config.toml
n_layer = 11
d_model = 128
n_experts = 128
experts_per_token = 4
d_expert = 32
d_shared_expert = 64
activation = "squared_relu"
moe_layers = [3, 4, 5, 6, 7, 8, 9, 10]
router_score = "sigmoid"
normalize_top_k = false
routed_scale = 0.5
balance_loss = 0.0124
balance_bias = false
shared_expert_gate = true
init_std_router = 0.00714
lr_router = 0.000967
vocab_size = 10075
norm = "rmsnorm"
norm_eps = 1e-06
tie_embeddings = true
optimizer = "muon_variant"
lr = 0.00887
beta1 = 0.95
grad_clip = 2.0
batch_tokens = 131072
seq_len = 768
train_tokens = 740500000
steps = 5650
dataset = "wikipedia_en"
Below are experts of layer 5 (counted from 0) of a mixture-of-experts language model. Rows are named router (the router's row for the expert), up (a neuron's input weights, with its number) and show model dimensions 0-127. Each number is 128 + 32 x the weight over its row's rms, rounded and kept within 0 to 255. Numbers have three digits each.
After each expert's rows: "comes after" lists some tokens at least twice as common just before its tokens as in all text. This comes from a sample of Wikipedia text that the model never trained on. Tokens count by the router's weight.

# expert 112
router:118094150161132137180079098107108152167118120092163158061080134135137129167139077174145186178122136127035184144139120162125119093187170122096117151102081082151110139164197118147139182129159159143098167117126105098161160143174144118088081153126144162126144041121086105175136126112128122176110100158106172073148145150128131101119084149151127144181125143059100178140090102126123134100107
up0:108126098116147032143103144102118129089101137114148203121139142151143126107148085136158150115082130180100133145139139114120150053191136165135156085117085114127166152089148159124129108114170180119130178091141117140143105168203116178070135128109136095065107118117128131172112178135146089163058080119135116109126189167113138049102099147125140039119106126126147161105143166088152164155156
comes after: "\n", ") ", "0", "—; ", " ", "1"

# expert 32
router:122139127122128102167110080065142143110116146115172133105180122104100133122165099134135184187137130172065187133190152153084153131148181068067119125175084100107149103112147103108115145125147144170139119090114096128209193098131136147081152165154115118096137119115090147144190075119154114161144148161113112119137094162136124104181081131130150163162108193116143150200091085186087177115119
up0:099154132111149100089159147150136176135146135144091167180144098089132082121112089090161156132161187094073160102168144128161174129119159113121109131112163131138131088128106109162125139100072128128090069156123097127139122134145185118177134137162182159072125168213136101144194088093139116170053088172149134068099166181092108161121183119113143166134167143119110137159087114158183135064109
comes after: " ", "0 ", ") ", "1 ", "| ", "2 "

# expert 36
router:073189127109151148165120092066138153127115085132113146031169180110167151180146142107160179099169190108109141169159143175127120092151132119129131183125116093116123169124175105126135118186098147127128154127118155113169208134149133100169052152151152108123108148140135100111095111091156118143159152099127187074139088106152099075143174120145141094188143134147118096189100118144078099095091
up0:146156107057149174172081124105102183142075128092130172082088160155201037132153091112149112112138101099100110122136166176132147098154080168151098091120128117108148149097167063097152131150108115149129123115134152109172111119105151111162129127194182137121087137152104151184101105101166142163080095130138161072200106115139095080131185152155085096173130111167131090173132087127126131133129
comes after: "the ", "a ", ". ", "and ", "(", "The "

# expert 1
router:142138125094152093141115115153106179161116120143066160104194173138082125101185110191161154144114094164092137144114110165138118095176119208088121144118071099150110191169117106121101136174094133073134108113098141101135151139100117126126120110135160136121166137202132101093156143067189156108090146161107140149134105133094120074217129133112113139155075136078067104130145110132114120059071
up0:092143136045094128118146095105117164116167106091099156122100067086075123126139138160088201130168135113143127077134135209143141120105110143098140137104106129197113141175101125137105132099095196107149145089062152191153123167122097174159172166148098068110126089124083111166138114173101140103200126171119105111135164131107133103155193150160158138115111114138071109140122098139104112104057
comes after: "was ", "is ", "were ", "also ", "been ", "he "

# expert 4
router:132191166111178098144123070147167128081120119195130157136174174164114157100184099160172130158066124127077117130148146111107139130146159137097161130085089111122104154114156118137166116160130158125120133081118149112125129187117168100108164111176133141062118126123135097150083179087227161163102124196148157101191133099090121128099151047109088087125120136144119151082081146121075142148130
up0:174090148155188143186116145106157119155149092125147132109130118114096154110214133157161088192125092131090104131099102108155142124058177185095145119120163137146080135102164123050120136118105108110114101076085168136166161160092096126117066145191122122146126126128094085139098171096190144135152081116127132138156113086193153095169092084107072071092121138168119141137088110168164130101123
comes after: "L", "H", "K", "N", "W", "R"

# expert 35
router:086085127088167097154091084194162129126146062126074142074134133127132113126135091115153187124095155146098151135190111179157085117157142138129078161136123133184173122154124072094120124161093133104116154149130178106112186163154131183158155134160193177041129141125068086133110087082160127151115137131146160114073127096140140077152054134115192119105099131128111096131143115160126149109158
up0:067123110084151140124136077230092119131168068107133121165117147127163141130179072148110126101206100106136120123206168115136145095113154128108162101142104120157124097120046091054118116167138116124136152168108197064155129190126138151085103086143148152082131152136149077080140115130137122146158124105161134165180156144092076115163106137115144131108123194118110129165163129141120142103171
comes after: "the ", "and ", "to ", "- ", "a ", "The "

# expert 124
router:082141161124198120138071077135170154123089096160137151084150192111097130137154156095169192156122116094101152151133144111111152129161171134060117136125053123157114102090134022144126135076129180109155158090077152110163142162162165131165096095141139120180186095122152077158113092130148092123103150135100187151089109116065124132101117117110120119132148177132112171117129093160117089085118
up0:175165121155141164150146092164139108106150166125076137170155141173113123157175158155104046200094155160173161185120132095073125161104153110117151168109147069117096146193104092116130162135169138097072120105141118110125103075149100119208139111138174115140110134163118201125154195158158165183086120076130134106102109149130119157101116110151117180151109139115098153150092163114094071109105
comes after: "\n", "0 ", " ", ") ", "1 ", "2 "

# expert 12
router:111151091108146121108096088084168217152113083108087139042147140104120142152137125091155177149104083126066121184138063133171124090123111123132093111117090093130129180209151115117085192136129122156154157120101092131104164151116150137170116152175180090087117152165098108156102106102150131141126135154138111172195129124110149086174159149113131119108097130134072100149156042101169104120102
up0:095156133136121139021133108141121156184111151172137160151095141140110131138130148087059175165107106137095099143119118144130138091109138112098148099199115084103112106101106148132136134137102175104151101138111101113120107122164104127137123122198080108079137099150105110179148149189138138091122138171177173240170119172212144168110113151091141080119107153115182108136145089110159143158180
comes after: "a ", "and ", "the ", "was ", "to ", "were "

# expert 46
router:052113139097132123163092113165147140152144072134136122044183142111132142140148154113128179140126114109127174182130137141072102115145137097139136147148149106152104153158238114164138176187118161114148137117124129093103172151115119114149108139173167113097159139212128072085143057047131146141121114140126131110127064112125108089142145112181160139144137135163124106214113084122110174102101
up0:100111139147147164150149118208103162097125148144165124149122110109172160193117073143066123108128154076143160146125109148127083108166156133141099124145111117136116134151152093171097131145138158171109154115073122089106189194107118146153120120199094119109157123204121051125147097082161103085117162139162073107181085132143098089155139177150119106086082099168072174194129121109157149085131
comes after: "the ", "and ", "in ", "a ", "of ", "("

# expert 44
router:114155180057151094140111096108234120091106110141137128120138160101128173080089108149175151188038155119098182113138136129108120019130156090122202153070083129098145145130134158115117115133109182121148158086152146070187158091124142109109162119165143103110078126136122090099090156133166123114119140129079109153144146113088065163108136117109127110153141117135114144153155132165123120127089
up0:136092145097133141140088193136111154133078120151150162132113108100056128116144122101117129117132162141108217128060104158100119103082141110109141149120099090122168167078111099160114121113136168136062144092095111194186120123184180162097168111169164096154151174089088112130142127090073153150160081149172121159070114133118083102075135103145174108134135141090131163167053162133074107135110
comes after: "C", "E", "c", "B", " ", "T"